{"experts_per_token": 4, "balance_loss": 0.0102, "balance_bias": false, "lr_router": 0.000492, "vocab_size": 47045, "norm_eps": 1e-06, "beta1": 0.95, "dataset": "wikipedia_en"}
Below are experts of layer 7 (counted from 0) of a mixture-of-experts language model. Rows are named router (the router's row for the expert), up (a neuron's input weights, with its number) and show model dimensions 512-575. Each number is 50 + 12 x the weight over its row's rms, rounded and kept within 0 to 99.
After each expert's rows: "gets" lists some tokens that make up at least twice as much of what it gets as of all text. This comes from a sample of Wikipedia text that the model never trained on. Tokens count by the router's weight.

# expert 13
router:61 63 59 52 36 69 49 42 66 87 45 64 54 51 53 45 44 55 51 19 45 32 24 43 57 71 30 47 48 32 60 33 41 36 49 52 62 68 63 42 74 42 56 40 55 49 27 59 67 64 41 54 51 21 55 60 43 42 44 51 43 55 44 35
up0:36 26 29 59 67 54 53 37 47 53 43 48 51 64 56 39 56 52 67 53 49 31 51 47 51 58 66 45 60 57 58 56 59 42 42 44 64 67 38 62 46 66 35 45 57 40 68 60 49 33 71 54 43 64 65 52 46 41 56 43 58 55 48 30
gets: "\n", " public", " ex", " Sub", " pro", " sub"

# expert 12
router:55 36 36 64 28 73 40 54 68 61 31 56 54 43 62 41 51 71 41 56 51 39 42 50 55 59 56 65 49 53 55 33 30 53 52 25 37 82 64 60 63 55 55 56 44 39 48 56 59 58 52 52 32 48 61 49 45 60 48 61 44 48 37 40
up0:58 52 50 47 64 67 65 44 55 32 67 27 21 65 50 53 44 39 50 53 59 60 64 54 56 46 51 51 47 72 32 52 65 32 54 40 15 63 62 46 57 61 30 47 59 42 47 35 43 54 56 61 51 32 40 51 41 21 57 51 50 36 49 63
gets: "1", "2", "3", "0", "4", "5"

# expert 11
router:51 38 51 51 55 64 48 25 42 41 49 54 50 44 39 49 47 61 54 62 47 50 55 68 66 51 47 52 50 61 54 72 48 39 58 28 47 64 46 39 67 36 65 52 51 42 47 61 69 38 55 32 51 46 38 64 42 70 45 44 40 49 58 26
up0:58 30 38 42 58 55 56 76 43 41 56 60 38 59 63 53 62 58 52 46 40 44 59 55 56 43 52 39 46 56 41 63 54 46 57 42 39 28 55 50 60 39 35 53 46 59 52 73 39 65 43 44 36 62 54 40 55 45 50 61 65 37 78 55
gets: "2", "1", "ic", "ent", "c", "ot"

# expert 28
router:51 45 54 41 48 51 51 54 50 14 08 47 37 41 65 55 38 43 51 74 40 47 31 32 56 45 51 63 55 47 67 65 38 45 34 48 46 74 60 52 50 30 51 36 65 52 52 45 70 48 45 56 40 51 56 54 41 45 49 51 36 53 45 44
up0:54 61 58 46 63 44 21 27 22 54 50 50 50 65 71 61 51 50 56 61 59 38 53 79 79 65 44 29 55 49 46 54 58 49 39 59 41 73 44 44 51 24 44 57 66 59 51 71 40 62 56 76 33 55 69 48 59 56 47 46 33 48 56 69
gets: ".", " |", "\n", ").", " |  |", "\n\n"

# expert 7
router:53 40 51 40 49 52 47 40 67 71 56 43 29 52 74 66 54 44 60 37 46 46 39 45 45 41 38 38 64 40 52 46 36 49 52 55 47 44 67 64 38 62 37 35 71 46 39 63 53 64 65 44 36 70 60 46 46 47 53 54 35 41 58 49
up0:51 31 54 42 48 65 51 42 50 52 62 46 39 29 11 39 37 53 60 43 49 48 53 54 62 60 41 54 37 51 56 47 65 55 62 63 11 56 50 69 45 49 47 58 48 48 49 57 58 61 39 51 58 47 36 58 42 61 75 31 55 69 52 43
gets: " | ", "0", "′", "°", ") | ", "10"

# expert 23
router:40 58 51 66 55 70 43 51 53 62 42 47 47 51 50 84 46 48 76 51 50 46 71 63 26 37 47 44 50 47 56 68 31 41 44 34 41 85 57 60 57 31 70 49 71 36 35 50 52 42 71 30 59 56 65 30 37 67 55 56 40 62 50 45
up0:76 21 46 55 61 60 82 61 68 58 64 37 66 40 36 46 51 62 64 44 51 43 62 68 34 48 44 37 56 35 64 51 63 56 64 54 37 41 45 43 50 59 47 64 55 39 48 35 48 26 28 35 37 36 60 53 41 53 54 49 44 32 31 43
gets: " | ", "| ", " (", ", ", "; ", " in "

# expert 14
router:52 43 56 48 26 52 43 43 44 47 49 51 47 50 34 49 43 44 35 45 37 52 51 76 61 55 51 57 63 57 63 42 68 52 47 54 69 26 53 42 57 39 40 72 55 58 22 42 76 51 56 52 50 35 54 67 47 20 40 41 80 58 30 35
up0:46 58 60 52 44 58 69 56 44 50 60 46 48 43 66 47 44 65 32 69 46 62 59 71 53 56 70 31 53 45 61 54 32 57 56 58 39 44 32 49 64 46 50 53 33 40 52 43 56 51 65 35 30 30 57 50 48 64 36 52 45 59 78 41
gets: "\n", "6", "0", "3", "014", "4"

# expert 2
router:57 51 45 51 35 64 50 41 56 41 46 58 34 48 60 50 49 38 63 60 59 72 27 39 53 35 32 60 53 36 36 63 40 67 47 48 30 26 27 55 60 59 47 59 23 46 65 54 37 45 39 21 39 27 52 59 46 61 38 52 43 41 52 66
up0:61 39 56 54 29 52 59 42 59 37 42 45 56 45 63 39 47 48 19 51 55 42 65 60 43 28 48 38 41 55 45 58 42 39 49 49 60 36 51 51 55 55 43 23 39 47 47 51 52 52 46 42 55 50 29 58 53 64 59 41 67 56 58 36
gets: "\n\n", "==", "===", " ==", "====", " ==="

# expert 18
router:51 47 47 67 51 62 47 51 47 48 60 42 47 53 65 65 44 24 22 45 58 61 46 47 38 51 50 72 61 52 46 39 46 44 53 41 60 71 51 44 54 38 40 48 41 33 72 48 36 55 64 39 35 35 42 59 34 50 47 56 70 57 36 59
up0:28 72 39 74 47 57 49 58 48 47 54 34 59 28 40 54 40 61 46 50 47 64 56 76 45 45 62 39 24 41 56 28 38 50 34 49 52 36 41 65 62 51 30 46 57 49 50 64 63 46 26 42 51 56 72 69 61 58 59 50 77 64 48 46
gets: ",", " |", " and", ":", " of", "|"

# expert 21
router:62 66 61 45 46 69 44 46 64 53 35 57 58 41 54 65 55 59 66 47 66 56 48 32 49 53 44 32 50 63 55 84 37 50 36 53 52 77 36 52 45 41 46 38 50 47 51 55 58 37 32 32 54 54 47 43 46 86 44 68 42 52 49 54
up0:45 79 33 47 54 67 38 62 60 56 49 54 57 39 44 48 25 46 41 35 42 50 41 46 33 45 59 56 41 27 42 45 60 47 47 52 57 42 58 37 73 41 43 40 48 37 32 36 66 54 29 30 60 47 59 45 58 48 44 70 52 55 44 55
gets: "–", " ", "-", " | ", "| ", "/"